From a checkpoint of a small mixture-of-experts model trained on Wikipedia.
Size: 11 layers, width 256, vocabulary 8192, 28.6M parameters.
Experts: 16 experts in each of 10 layers, 256 ReLU neurons an expert, 2 picks a token.
Training: a variant of Muon for the experts, 509M tokens, 3885 steps.
Below are experts of layer 4 (counted from 0) of a mixture-of-experts language model. Rows are named router (the router's row for the expert), up (a neuron's input weights, with its number), down (a neuron's output weights, with its number) and show model dimensions 0-255. Each number is 200 + 20 x the weight over its row's rms, rounded and kept within 0 to 999.
Before each expert's rows: a language model's description of what the expert responds to. This comes from a sample of Wikipedia text that the model never trained on.

# expert 7
Description: Commas, and, but, or, which, who joining clauses or coordinated phrases in running prose, as in "a cook and impromptu".
router,224,211,193,198,198,191,217,153,204,183,176,199,209,220,206,199,202,243,256,191,189,199,213,233,159,224,232,197,229,188,221,188,196,184,191,192,207,212,206,199,197,237,235,206,169,186,238,201,201,155,208,211,210,192,198,206,206,179,204,177,199,176,194,231,210,197,202,194,216,210,192,181,205,217,217,223,171,173,195,237,242,157,198,196,183,167,189,232,212,188,222,209,228,203,201,227,187,211,202,190,220,199,185,199,170,191,220,196,231,208,196,228,190,188,196,205,219,190,214,236,196,208,183,214,149,248,203,189,173,198,163,201,200,181,195,206,198,184,220,202,195,200,237,229,176,216,227,190,203,161,215,212,221,240,167,180,191,216,201,188,218,197,180,184,182,210,184,163,187,215,212,188,192,218,183,218,245,224,210,194,210,191,171,212,224,194,214,206,180,189,180,189,216,202,225,204,235,195,169,220,215,222,219,217,199,197,198,217,193,222,251,199,171,172,177,189,198,202,190,202,188,218,233,233,218,189,153,199,171,183,231,222,168,212,174,188,198,197,227,212,173,196,200,196,184,201,216,193,175,186,211,175,203,174,178,225
up2,194,231,240,215,206,177,202,231,191,187,203,197,191,175,194,229,179,199,169,233,219,187,216,216,199,187,248,220,152,190,225,192,215,205,170,205,168,173,219,201,227,210,198,224,184,176,157,241,214,203,206,231,208,189,214,191,217,200,197,182,208,196,182,212,233,196,196,225,180,183,182,193,209,223,213,180,180,200,246,244,195,168,189,208,224,231,203,190,228,219,170,234,191,213,164,165,184,195,203,218,207,185,197,167,187,197,223,205,237,186,203,216,215,196,167,227,232,199,242,200,189,205,199,225,163,187,177,203,200,229,209,216,227,188,182,202,204,244,182,213,183,194,181,164,188,196,241,189,199,220,194,203,190,180,207,192,209,199,191,196,205,190,220,198,190,200,202,159,185,209,206,203,173,170,182,218,205,183,215,154,199,191,196,200,179,187,196,178,210,203,201,188,206,201,212,215,212,247,210,199,190,187,215,218,224,175,202,185,207,214,154,213,184,204,179,232,205,194,191,191,194,199,211,238,194,171,209,184,193,219,228,197,201,190,196,185,193,195,213,224,183,199,214,183,178,181,158,172,209,237,216,197,185,255,155,179
down2,198,195,229,194,206,196,178,182,203,187,188,188,213,139,199,185,204,166,171,182,209,174,192,189,186,215,197,215,186,173,180,175,191,213,209,204,201,237,204,196,201,221,220,168,159,206,184,168,173,223,186,175,215,206,192,196,181,198,194,204,194,218,243,201,194,204,201,163,242,211,165,234,197,223,204,234,216,194,184,193,207,209,181,218,194,166,214,193,208,170,213,190,205,175,209,227,237,196,161,152,205,208,179,217,213,232,212,190,208,203,195,196,200,224,207,188,185,209,191,194,164,205,176,183,195,184,244,200,215,201,200,186,214,194,190,187,189,189,198,188,248,218,187,228,188,187,228,207,205,206,205,220,243,229,207,224,189,238,178,229,191,209,191,191,210,198,228,238,197,170,186,182,196,223,210,179,210,193,205,206,177,194,184,178,206,185,242,178,195,205,185,233,208,200,183,187,232,179,210,176,235,174,180,178,203,191,186,187,213,197,171,200,186,233,198,144,206,215,230,205,184,229,215,192,234,216,254,215,201,213,195,199,210,212,213,192,180,201,154,200,198,171,172,215,190,190,205,186,205,175,218,156,226,175,228,181

# expert 0
Description: Function words such as of, the, in, a, to, by mid-sentence, especially "bulk of the", "audit of", "elected to".
router,225,205,217,247,200,244,150,192,206,216,190,235,217,212,240,228,212,192,204,237,193,222,210,195,239,193,195,209,202,221,208,186,196,216,199,191,166,206,216,168,217,194,199,218,231,200,214,200,161,209,176,199,210,159,191,161,175,213,190,232,189,200,219,194,202,216,189,220,189,166,192,173,176,202,230,177,169,195,186,188,171,208,182,198,178,206,181,205,217,200,206,212,175,216,225,219,195,220,215,249,197,194,186,176,212,190,189,179,197,203,176,169,215,212,153,188,186,221,221,204,227,216,203,225,191,200,172,180,198,140,209,194,186,190,210,162,226,211,200,250,181,205,207,225,173,214,199,227,189,198,194,196,185,198,211,188,156,201,189,196,214,202,211,182,169,208,244,181,214,215,209,193,205,202,188,243,207,196,197,183,193,234,204,239,173,194,228,218,173,217,195,153,196,188,177,156,227,220,219,215,183,227,184,185,204,207,201,189,203,203,170,211,206,178,215,209,236,202,239,193,231,193,206,208,201,216,180,208,179,209,217,231,206,190,179,213,218,227,194,214,206,200,216,222,191,187,198,206,222,234,211,197,215,196,178,205
up2,152,214,193,190,250,209,176,192,191,231,211,235,211,205,199,199,201,193,190,173,223,193,174,178,157,205,210,230,193,173,243,184,208,201,193,192,182,186,218,215,215,232,190,195,202,204,183,230,197,192,230,195,216,184,192,203,207,213,212,198,161,219,188,209,199,213,172,168,207,217,209,208,204,232,230,187,169,229,223,230,201,200,224,220,208,191,164,240,201,222,207,239,212,202,208,201,207,222,203,209,233,225,156,225,221,178,231,177,197,164,200,217,188,167,171,178,211,204,156,203,209,166,216,201,178,194,221,186,214,161,189,197,191,205,186,239,208,206,231,190,178,216,228,149,204,176,213,240,189,231,201,173,225,182,187,220,207,208,203,212,194,239,187,214,204,206,223,217,205,198,196,193,199,198,185,234,183,206,220,189,227,206,187,197,190,189,182,185,211,218,162,161,220,180,225,193,229,185,194,178,207,234,200,219,248,200,200,194,207,174,181,209,185,225,195,177,201,175,204,201,236,201,184,214,195,221,182,191,192,184,187,218,164,187,235,189,212,184,173,209,161,214,202,206,215,213,200,199,180,211,191,190,203,245,189,194
down2,190,229,232,225,193,185,251,237,225,187,209,205,216,177,189,164,185,207,218,198,184,230,216,218,219,189,207,212,186,222,214,232,194,187,146,211,215,184,221,214,230,184,206,187,197,210,229,233,182,191,237,170,179,216,187,202,233,217,163,202,191,197,208,199,185,202,212,190,183,197,216,209,208,170,210,191,174,191,183,208,222,197,219,196,174,212,211,210,226,226,224,210,228,205,190,192,206,178,182,232,164,197,183,209,201,220,164,187,233,224,204,213,206,198,201,201,194,180,193,235,192,190,193,227,221,183,202,211,160,216,181,207,208,202,187,234,198,225,183,207,178,203,206,194,228,181,222,212,244,202,173,185,220,188,214,222,203,188,178,211,222,179,169,215,212,213,216,231,178,210,221,257,167,206,175,209,219,222,208,217,211,201,193,217,223,233,212,211,180,192,195,193,227,245,179,194,216,170,158,197,193,211,181,192,224,204,189,172,204,190,211,195,202,179,218,215,201,171,231,196,197,215,238,219,229,192,197,172,176,200,193,189,181,178,211,153,216,193,234,202,189,205,178,193,223,235,226,187,239,209,237,236,193,224,208,197

# expert 12
Description: Individual digits in years, dates, scores, measurements and table cells, and month names like January and July.
router,221,229,194,184,176,225,200,214,196,174,198,250,208,217,179,237,219,203,221,191,235,177,181,198,207,230,172,200,219,233,193,174,192,194,184,165,194,199,200,184,195,220,213,207,227,223,198,213,208,196,200,225,209,225,239,186,193,201,193,205,174,176,205,198,186,233,197,247,198,195,213,237,192,230,192,201,198,194,188,180,223,207,196,211,202,212,208,187,207,199,192,202,213,212,230,192,193,208,237,203,170,197,183,221,214,203,222,206,200,149,220,204,206,233,198,152,215,194,208,204,214,203,173,224,203,196,200,150,216,170,187,254,188,207,204,214,215,206,193,250,207,194,204,214,176,180,214,200,238,217,210,217,224,220,197,215,217,181,191,215,225,189,182,201,227,193,235,179,224,208,215,204,207,196,200,218,207,206,189,165,188,212,218,205,184,204,208,176,197,206,208,206,219,169,224,176,230,190,171,171,222,213,181,204,215,208,188,209,207,185,207,200,170,228,152,204,211,170,196,179,210,247,233,201,201,228,213,188,239,242,212,215,174,226,203,223,177,170,195,206,220,199,213,215,185,207,174,201,190,206,224,140,244,242,210,203
up2,227,189,202,221,214,227,176,236,222,177,158,190,183,195,170,215,211,179,202,175,215,216,185,183,237,194,194,211,211,203,223,180,211,167,237,223,209,210,202,218,202,211,220,236,203,161,187,214,203,198,229,206,208,235,192,185,198,193,163,228,207,214,237,203,205,179,180,221,201,185,213,182,209,190,229,233,186,182,148,224,201,196,192,212,177,162,188,200,217,184,183,188,226,192,203,173,189,220,213,226,190,183,210,165,175,209,188,236,204,217,203,207,202,209,207,202,199,225,180,211,205,190,179,178,205,198,176,184,184,207,207,192,199,221,202,179,192,207,214,223,163,153,168,195,175,185,198,216,203,187,198,213,171,187,203,267,190,190,196,212,155,191,199,200,199,209,157,206,211,184,181,216,188,210,202,188,234,176,196,214,181,183,218,172,201,194,214,182,211,204,211,179,186,200,184,203,216,214,186,173,211,224,197,216,216,218,227,188,237,177,211,184,176,211,177,163,130,198,235,184,156,168,207,198,168,202,195,205,170,217,194,186,201,214,203,215,205,184,205,234,215,223,177,206,211,206,141,185,211,205,223,204,212,219,216,197
down2,198,184,175,178,186,190,193,200,212,242,213,186,139,196,196,193,200,195,179,218,196,185,201,206,219,217,252,218,186,205,189,185,212,227,191,180,211,202,203,219,233,198,190,219,201,238,230,194,186,209,224,245,228,164,203,212,216,207,192,188,178,203,216,182,191,179,158,189,208,177,175,192,187,192,203,223,180,222,205,192,215,184,210,219,137,197,190,175,197,198,216,197,207,151,194,181,188,190,216,140,213,186,198,187,220,207,186,193,197,203,182,178,210,191,201,196,246,175,199,202,208,202,218,215,178,190,198,189,234,203,187,223,193,193,195,263,228,191,190,196,208,193,196,235,222,220,215,206,196,219,214,210,215,215,196,203,190,183,229,211,218,188,178,160,172,196,205,191,252,190,197,223,191,215,188,213,197,202,180,180,224,220,191,191,227,208,209,194,215,180,196,229,182,220,223,224,195,175,179,172,201,179,221,187,171,210,196,208,233,186,236,207,172,212,213,201,220,188,240,170,186,216,205,204,153,154,200,191,195,236,217,200,174,224,184,169,195,143,205,205,171,209,200,175,204,179,210,173,198,205,219,206,194,196,217,196

# expert 2
Description: Single capital letters and short consonant pieces starting or inside foreign names and words, such as K, Ka, Z, Sch, Noyes.
router,186,207,201,200,206,195,210,210,247,186,209,201,214,212,210,216,255,196,217,188,214,190,231,194,192,179,172,200,216,220,164,202,202,185,194,201,198,224,194,161,164,232,182,228,193,191,192,189,200,182,185,168,200,188,213,218,211,182,205,198,204,223,211,200,167,212,179,199,189,206,177,233,146,223,199,180,177,210,196,194,193,204,181,198,211,196,197,214,208,166,198,246,183,163,225,169,168,224,211,196,192,198,171,173,184,200,207,178,197,211,222,224,218,215,206,191,200,213,207,187,171,244,173,191,193,185,186,198,224,196,186,210,200,171,181,219,198,199,214,212,239,199,190,198,190,245,196,180,219,170,199,223,189,195,172,189,206,182,174,197,193,190,222,236,213,204,190,191,221,190,214,189,239,183,221,201,221,271,202,219,171,212,213,198,198,178,211,206,193,189,153,184,193,166,227,217,185,175,174,187,214,227,187,234,221,169,248,169,223,198,187,184,206,233,181,195,194,199,199,191,199,172,227,182,220,246,197,222,236,199,200,233,189,195,220,187,202,211,216,188,242,162,174,198,211,208,175,202,198,176,189,168,204,216,193,212
up2,198,207,198,210,201,188,195,207,203,195,159,239,213,203,187,224,193,174,240,190,202,197,203,188,197,211,184,189,202,198,179,214,200,205,170,172,180,199,177,181,218,227,164,186,197,206,228,206,197,202,200,193,197,216,190,214,174,183,191,212,209,206,232,158,162,201,197,235,198,209,169,210,210,182,233,211,195,207,214,199,214,218,236,217,192,194,221,221,183,154,200,221,205,177,202,215,223,196,197,179,177,220,198,221,232,173,240,196,248,229,206,193,200,197,213,184,207,189,188,232,190,192,200,188,202,193,205,207,237,167,225,223,190,249,203,206,213,199,205,192,202,208,189,196,164,210,212,214,203,196,208,232,254,241,210,223,167,149,250,186,218,219,213,220,170,160,215,192,218,187,166,189,203,182,182,189,194,199,215,216,168,192,201,198,188,187,191,192,170,173,216,189,176,176,180,207,185,212,177,175,212,228,194,188,224,175,227,206,207,168,193,219,227,207,197,198,164,222,196,201,215,202,238,235,197,229,207,222,164,224,221,205,173,194,210,212,206,191,202,179,174,198,184,221,200,214,227,241,233,210,240,215,161,200,196,209
down2,174,194,180,184,237,150,213,192,190,166,174,201,179,179,213,193,212,218,213,226,201,175,187,183,213,147,233,206,232,212,196,221,196,211,173,199,185,214,210,209,204,172,189,203,178,213,213,203,208,242,222,189,200,212,204,180,189,201,176,204,203,249,198,208,216,245,205,201,181,209,204,201,183,227,200,196,194,195,188,225,226,206,215,214,168,180,226,221,217,206,168,215,187,198,192,200,174,219,212,191,229,207,229,231,211,212,197,201,185,194,150,209,171,227,198,209,191,210,176,205,182,201,189,144,211,229,218,209,198,232,211,203,217,197,165,168,236,229,227,203,205,213,184,201,198,194,192,192,179,207,252,224,208,219,212,207,201,199,202,218,190,185,222,175,233,192,207,179,208,209,184,200,200,200,215,152,190,144,186,197,228,199,208,218,186,210,167,184,212,190,228,203,170,208,210,199,210,199,237,227,187,195,191,212,223,196,207,203,243,211,177,211,237,192,190,170,221,237,233,212,196,216,237,189,175,199,214,243,230,216,202,199,196,213,175,213,212,195,202,208,243,187,211,229,222,234,187,211,218,187,179,183,219,211,225,215

# expert 10
Description: Nouns about films, seasons, games, albums and careers, plus word-completing pieces like setback, gameplay, painful, in section headings.
router,201,208,196,198,169,207,214,205,202,188,180,211,173,245,188,212,199,238,206,221,190,198,188,220,187,221,196,204,208,202,201,214,212,168,184,177,221,220,215,195,206,212,171,216,234,198,195,182,204,202,182,211,201,187,203,185,237,206,182,231,177,133,223,205,183,182,191,207,204,214,197,197,201,188,194,235,194,198,232,216,190,215,203,187,176,201,189,195,181,206,120,182,222,272,234,169,177,257,207,202,214,190,190,227,172,194,195,165,181,189,232,198,229,209,173,209,211,219,219,229,214,211,236,213,216,196,215,169,192,182,193,204,206,204,201,220,225,210,181,203,202,213,211,190,204,192,203,199,195,224,170,194,231,226,183,175,217,196,208,214,205,172,196,205,208,219,223,217,220,215,199,208,216,177,203,187,188,196,194,208,213,226,203,216,201,226,214,232,173,221,190,213,183,171,201,168,188,175,200,205,216,201,195,183,197,230,205,209,213,235,198,162,165,166,185,238,202,173,203,148,178,221,214,174,188,199,163,183,201,205,187,216,192,240,199,173,232,190,193,232,223,184,192,165,201,176,192,223,184,169,203,201,204,215,215,201
up2,179,181,218,184,229,203,210,198,228,207,198,181,234,237,174,210,213,204,215,207,151,228,200,203,214,231,208,221,197,168,235,206,196,216,209,208,176,187,200,205,179,222,207,179,207,190,209,214,177,212,186,214,216,181,216,184,190,218,169,200,223,192,191,173,180,176,222,183,214,207,204,177,173,194,217,214,213,197,221,223,218,136,206,163,182,183,176,192,219,190,211,179,203,245,181,183,202,224,209,200,224,213,196,212,185,201,239,204,162,208,223,199,193,234,217,163,194,227,211,268,206,181,231,186,210,218,175,185,204,216,195,175,225,217,228,197,193,184,213,229,226,204,194,199,204,238,219,193,199,222,219,192,215,204,185,192,203,182,200,183,218,217,202,209,190,172,163,171,178,216,191,196,198,221,186,245,211,216,221,240,191,175,210,195,207,189,200,216,143,218,221,195,187,201,177,179,193,208,202,194,201,219,231,223,200,183,180,217,163,187,179,209,200,247,243,186,173,221,216,191,213,221,218,186,238,216,211,197,196,218,180,187,222,169,203,198,172,239,201,204,170,174,180,199,172,182,199,215,184,204,182,218,216,201,193,189
down2,186,192,219,180,163,207,236,175,202,205,188,177,162,172,170,203,203,205,221,226,212,240,222,206,203,209,212,195,226,202,205,180,231,215,184,203,198,220,217,210,185,205,173,177,181,178,209,184,212,164,202,183,213,185,214,191,157,193,178,192,192,193,189,173,182,211,199,196,194,192,226,193,212,230,221,203,164,242,166,209,204,178,254,166,233,181,195,206,242,193,218,227,202,186,213,208,181,234,208,198,188,207,191,182,202,162,163,197,250,229,191,210,164,202,182,175,210,182,197,183,208,222,192,190,210,198,201,198,195,204,233,206,211,166,186,190,169,211,238,224,204,213,251,218,184,169,237,184,214,233,199,209,207,223,218,206,174,176,185,224,214,211,223,199,181,244,210,194,222,192,206,243,153,227,182,219,230,226,179,201,198,203,217,216,200,183,200,204,223,189,200,175,224,184,194,182,197,199,204,200,208,220,193,170,199,186,226,192,186,199,226,182,220,221,191,176,215,179,186,206,245,206,212,180,205,192,208,184,226,186,160,206,226,219,188,207,217,238,199,209,170,202,183,188,209,212,193,210,211,184,170,188,164,211,218,200

# expert 8
Description: Content words right after the, a or and, like son, Crown, British, General, reserve, and first names such as Robert, James.
router,201,207,192,216,200,209,241,180,237,166,190,198,159,176,206,213,205,227,220,214,224,197,193,215,214,168,224,215,224,210,214,195,196,190,170,203,204,184,207,197,190,212,194,226,280,180,212,188,215,204,182,200,200,182,211,203,215,202,220,192,228,187,241,196,209,196,202,185,182,170,200,199,195,225,182,246,145,209,231,201,177,239,208,232,203,181,199,192,189,190,206,209,200,226,200,159,158,185,215,200,196,163,194,199,182,166,215,190,218,174,186,207,204,211,208,200,196,190,208,227,206,219,180,222,190,195,204,179,199,196,189,208,198,200,208,201,260,176,219,205,193,210,224,182,222,198,211,188,199,187,216,217,214,207,197,176,220,168,223,218,232,159,195,229,193,212,199,182,214,208,201,179,210,155,189,221,213,222,182,196,179,239,210,207,191,198,205,215,212,204,178,214,193,188,235,215,191,174,187,187,232,187,231,210,197,247,237,209,237,205,190,162,158,170,163,201,164,217,194,157,188,200,176,190,189,203,215,209,230,234,204,202,197,201,201,220,252,233,195,208,206,207,182,192,177,200,222,201,209,207,206,199,184,222,198,199
up2,241,219,196,167,171,225,194,168,220,193,174,188,151,193,217,207,201,213,220,199,235,188,188,199,191,221,149,196,179,191,231,177,209,161,209,211,227,181,174,223,222,240,196,151,202,146,194,195,212,204,197,214,228,184,209,193,177,221,217,202,218,193,175,185,189,216,197,216,203,190,214,192,253,223,198,229,166,172,153,233,213,196,180,200,176,182,192,220,220,220,204,211,190,193,203,208,182,232,223,174,187,237,196,208,195,209,196,243,181,193,216,229,171,194,239,215,218,185,207,203,234,213,198,199,207,232,167,199,209,212,200,186,204,203,198,195,239,175,184,173,208,211,175,192,188,168,226,219,202,210,214,207,206,193,207,199,217,180,246,216,241,158,197,187,204,203,220,154,213,179,186,199,212,193,206,196,188,200,201,217,208,193,207,196,220,193,219,174,197,209,228,171,217,185,191,232,179,184,205,202,199,212,161,202,220,209,208,217,197,230,225,200,191,188,202,190,212,197,184,209,179,172,208,168,184,242,170,187,222,207,185,224,206,187,197,191,179,222,156,202,214,216,208,208,194,189,199,193,187,194,198,186,188,178,166,225
down2,206,173,183,177,164,232,227,175,161,213,233,200,219,219,227,194,237,176,212,221,192,168,199,211,196,191,201,179,241,222,196,187,209,196,194,221,169,149,210,180,179,210,232,206,198,196,223,157,199,173,209,194,220,211,179,142,227,217,203,221,202,186,193,205,209,184,194,210,211,211,157,185,206,205,204,189,227,201,186,201,202,207,187,189,242,180,176,173,222,203,243,214,192,212,204,208,179,180,199,190,227,230,227,195,234,221,202,213,199,228,193,194,182,193,229,172,192,205,193,182,211,215,174,205,180,205,190,188,253,214,195,207,227,195,211,184,203,194,191,217,195,192,200,185,216,162,230,211,192,200,205,207,186,233,212,210,209,231,222,198,189,210,194,163,213,199,207,201,234,204,196,199,195,211,211,203,175,184,226,200,192,179,224,207,203,194,218,189,201,176,180,218,216,199,173,199,206,215,202,188,230,209,217,163,228,216,183,224,203,174,211,204,184,186,212,197,237,200,211,198,172,233,198,183,199,247,221,185,237,204,201,190,243,212,210,191,182,203,156,185,159,206,228,199,215,176,207,212,194,194,231,188,174,152,142,221

# expert 5
Description: Capitalized word-start pieces after line breaks, dashes or pipes in lists, infoboxes and headings, such as See also, Physical, De, Ho.
router,227,160,215,203,211,205,248,188,212,163,198,185,221,182,206,208,203,225,248,215,256,182,205,176,203,152,164,195,210,210,217,186,208,203,188,188,203,207,203,175,189,213,183,207,204,200,195,176,194,215,158,232,213,154,235,205,217,193,151,202,184,196,210,233,171,211,189,224,142,193,220,205,209,218,189,178,218,198,185,188,218,207,208,217,196,213,201,215,204,225,185,228,219,225,191,183,189,192,212,202,218,180,194,197,204,222,187,206,198,205,233,184,230,195,213,196,211,219,195,176,185,196,190,212,210,188,175,186,154,215,183,193,210,239,237,175,207,190,227,207,209,218,229,189,201,203,220,229,195,198,195,209,201,216,210,219,199,169,196,194,224,218,218,173,180,233,232,184,195,224,249,200,246,217,197,240,183,218,187,218,190,209,220,208,194,172,186,209,238,200,179,203,219,185,206,226,233,198,213,207,259,173,208,214,212,204,229,233,225,181,209,211,189,190,197,223,206,216,231,208,206,210,190,200,212,201,216,221,184,238,245,249,200,205,218,206,192,208,190,205,199,211,180,199,199,199,215,223,183,207,199,213,188,224,183,184
up2,212,169,194,165,179,170,199,184,160,193,188,198,198,208,194,225,159,181,191,155,187,194,202,165,217,193,221,148,212,198,216,160,221,201,183,191,206,208,231,245,204,222,181,196,205,167,213,202,214,210,211,226,203,196,214,208,188,198,203,175,164,230,206,223,199,224,144,195,211,186,199,185,167,233,168,189,194,164,169,213,184,189,211,213,188,226,190,200,213,243,151,200,213,237,214,175,206,194,202,194,214,182,198,187,233,177,213,201,201,182,193,199,195,181,214,214,225,189,192,207,201,227,192,207,210,166,160,184,199,194,195,191,228,188,170,181,226,216,191,194,194,177,195,229,165,198,202,208,186,213,184,205,204,225,184,184,218,173,168,180,181,197,182,183,158,209,221,203,221,219,231,216,204,232,200,202,174,200,225,205,175,200,196,206,215,179,190,151,211,234,219,210,181,199,216,180,220,177,187,207,199,211,190,217,167,197,218,196,236,188,219,231,190,185,234,209,193,221,240,179,204,230,159,190,224,217,213,220,195,193,215,200,204,182,193,220,225,226,190,221,235,206,194,183,171,226,196,197,209,183,188,180,200,187,222,224
down2,239,213,192,196,189,193,217,194,219,221,177,178,249,222,184,212,230,189,217,221,218,207,216,193,174,225,213,216,182,168,163,219,230,208,181,157,189,207,207,202,148,183,202,213,208,206,175,200,196,201,184,153,210,213,206,211,198,221,230,205,166,220,181,188,229,226,184,208,195,204,195,187,199,188,170,203,174,198,168,228,192,177,204,167,201,194,227,202,185,180,190,239,200,229,207,231,220,216,225,209,196,209,244,208,213,192,193,205,212,176,225,204,180,177,220,227,200,212,209,193,198,178,208,220,211,174,186,217,224,186,219,194,222,193,185,192,177,195,175,209,229,237,199,194,161,188,198,190,183,223,188,184,184,190,186,214,212,207,163,222,210,193,201,230,199,194,192,190,249,216,194,243,192,181,232,166,200,190,198,219,212,215,192,201,173,199,189,163,247,215,212,191,197,202,186,180,207,202,214,206,208,206,195,182,226,178,174,145,167,158,168,230,195,221,219,197,194,190,189,244,191,180,210,201,177,198,164,212,211,187,178,178,222,221,178,230,179,202,206,193,207,179,204,180,209,212,227,224,186,206,172,181,240,227,207,196

# expert 1
Description: Auxiliary verbs and subject pronouns in running prose, like was, were, had, he, it, plus "be" after would and closing parentheses.
router,174,211,235,183,213,218,232,181,203,217,207,198,207,218,212,187,206,201,223,244,236,204,184,232,152,214,182,206,196,204,202,175,173,202,172,197,164,206,203,202,155,175,182,206,232,196,199,194,188,198,182,198,190,200,212,195,215,194,204,203,167,138,211,222,179,167,197,194,219,209,218,194,165,213,205,234,180,227,198,202,212,176,169,183,186,184,188,184,191,166,196,179,230,198,198,195,166,191,205,217,243,204,209,179,209,188,213,199,191,177,195,185,215,213,207,176,216,223,193,201,228,194,206,202,222,210,184,200,205,193,205,169,181,237,200,198,214,202,230,208,177,167,179,174,221,207,231,180,178,201,198,212,197,184,224,233,203,155,201,198,193,216,225,192,206,205,189,203,188,229,214,219,209,189,209,207,188,187,244,169,206,238,193,197,197,214,190,219,201,194,217,196,202,193,200,180,217,191,139,204,237,196,148,235,207,195,232,209,183,207,219,188,198,183,143,178,201,188,183,201,215,236,197,205,206,181,188,178,161,201,204,222,213,194,198,207,190,164,232,231,201,161,211,189,192,251,210,179,211,161,193,177,189,225,184,201
up2,199,222,193,178,221,235,195,185,220,196,225,144,256,181,230,205,183,195,235,166,221,199,196,215,216,213,172,202,178,190,251,202,185,223,166,205,206,210,186,198,212,198,187,183,200,219,189,155,174,203,183,193,223,219,184,192,188,191,175,199,189,202,203,244,200,171,226,162,198,226,186,219,151,224,182,222,177,209,211,206,198,215,189,193,193,192,194,196,215,217,225,198,250,232,166,203,208,254,252,174,179,199,193,184,211,185,201,190,186,179,230,195,227,194,201,222,194,234,216,214,193,229,234,205,224,208,211,208,200,234,189,190,201,200,194,187,218,204,177,202,203,178,184,138,185,210,229,203,182,218,176,186,201,201,210,155,191,204,209,195,182,182,179,266,199,211,198,205,194,196,228,195,210,193,211,165,214,188,186,168,192,189,234,184,188,186,234,187,192,228,194,222,208,219,192,226,212,194,179,203,189,214,215,218,197,218,211,188,242,200,210,209,211,188,200,201,209,181,212,219,216,212,160,197,212,181,183,181,229,185,199,205,208,202,223,209,217,206,198,207,193,189,203,209,186,186,227,228,203,211,191,178,168,177,184,180
down2,217,195,165,197,174,232,218,196,203,205,195,206,205,215,195,184,182,269,182,207,191,183,200,220,242,184,202,220,177,195,206,195,194,198,211,190,194,202,213,201,182,262,201,187,183,197,195,218,197,204,186,173,206,230,206,214,187,168,200,193,172,251,206,197,163,209,198,191,191,187,208,206,175,208,214,199,172,228,183,192,168,196,207,219,207,201,201,212,189,204,224,189,207,203,207,191,208,179,221,226,190,193,252,169,226,208,207,182,184,196,227,172,185,221,227,202,167,196,176,155,232,187,219,209,178,209,186,226,184,160,182,209,214,200,191,192,210,238,194,201,215,211,211,185,178,204,160,206,222,199,218,210,187,204,219,220,188,208,166,161,189,206,168,185,170,195,200,235,208,196,209,206,196,175,180,164,191,199,197,234,204,201,151,212,190,212,183,171,236,229,203,178,192,210,207,187,179,216,207,181,180,194,227,186,197,235,189,191,191,190,248,162,203,201,233,217,199,201,225,202,213,199,216,213,160,199,144,177,211,179,194,197,191,195,218,254,190,216,222,184,186,184,219,190,196,222,193,203,211,182,234,222,225,222,231,214

# expert 4
Description: Final pieces of place and personal names and geographic words like County, South, London, Street, e.g. Bang-or, Worcester-shire.
router,216,218,222,202,205,183,209,206,188,195,184,220,175,197,214,199,189,219,215,219,206,188,200,177,192,187,198,192,212,206,193,195,131,183,209,201,182,195,189,198,211,210,182,204,193,196,179,194,210,189,208,212,232,213,200,198,237,214,215,171,153,179,225,194,186,176,195,223,228,133,230,228,196,197,210,187,191,156,248,223,217,206,205,196,191,186,214,220,208,220,197,194,219,214,228,179,191,214,163,196,179,168,174,206,211,181,229,207,199,178,191,198,181,203,166,185,208,210,237,180,178,200,197,227,199,227,201,187,185,190,182,234,192,177,196,219,212,234,203,188,210,194,205,177,221,202,181,199,211,178,208,214,202,241,145,187,180,179,168,219,214,211,188,179,205,243,192,203,195,213,243,212,186,225,202,201,188,214,186,199,163,212,212,230,195,216,203,205,185,245,173,188,219,201,197,202,185,192,195,199,202,258,202,222,174,217,222,204,194,214,256,191,201,205,181,239,190,218,247,187,168,192,218,199,192,188,176,220,214,216,201,200,220,216,189,185,227,181,194,200,218,210,209,217,146,182,212,196,243,190,182,192,230,222,198,225
up2,221,211,223,236,156,175,208,214,212,207,187,162,197,192,189,221,204,228,217,191,205,181,241,191,197,177,207,233,198,182,191,204,183,179,194,198,211,200,210,203,182,207,203,207,176,250,216,197,209,185,215,226,206,238,208,206,198,190,167,212,216,224,190,229,196,163,188,185,188,196,203,158,224,204,210,178,201,155,234,185,166,193,191,188,229,240,218,213,215,249,203,172,183,194,182,202,192,205,193,184,167,222,168,191,188,203,179,194,239,198,210,164,211,205,221,196,229,212,198,175,194,179,206,192,217,209,168,200,189,165,217,197,206,206,220,197,205,220,228,226,191,228,232,207,190,210,207,214,178,156,188,203,168,235,199,171,192,170,184,224,203,225,203,183,200,205,193,196,193,193,203,209,197,180,181,234,197,189,180,189,189,193,185,197,190,240,217,229,205,253,180,222,201,159,200,184,217,217,177,221,208,183,193,194,202,194,209,211,209,180,175,193,203,201,216,222,221,167,253,214,194,199,250,201,180,170,199,197,195,179,197,199,169,213,197,184,169,193,168,241,204,197,214,237,192,253,183,215,180,196,199,204,181,189,196,221
down2,231,176,199,174,194,192,179,202,208,196,182,204,227,198,185,195,190,202,231,176,213,213,208,202,180,253,199,196,198,210,196,200,198,174,218,242,208,171,212,186,222,237,197,219,156,186,195,195,187,189,194,212,145,184,208,158,199,178,215,175,169,209,189,198,196,195,196,168,217,139,214,220,192,167,189,189,220,220,180,182,198,191,234,244,187,209,232,178,231,185,193,198,204,175,168,196,208,173,198,213,163,178,201,196,215,150,187,206,182,180,203,202,225,232,169,212,177,234,205,213,241,210,238,197,211,192,201,207,244,193,220,180,137,196,191,223,183,196,216,169,197,186,220,242,199,186,215,183,189,226,199,208,225,181,188,194,200,209,203,215,197,184,204,176,232,211,172,223,183,191,185,189,203,219,213,196,189,216,207,211,181,188,232,212,209,211,204,206,148,221,229,198,188,195,196,189,214,233,201,179,223,212,209,167,178,220,202,204,196,197,182,186,217,217,156,171,221,206,201,208,229,182,190,193,193,205,193,200,225,221,201,206,177,185,218,192,207,192,204,179,202,205,220,186,227,191,211,172,186,195,205,183,237,158,214,218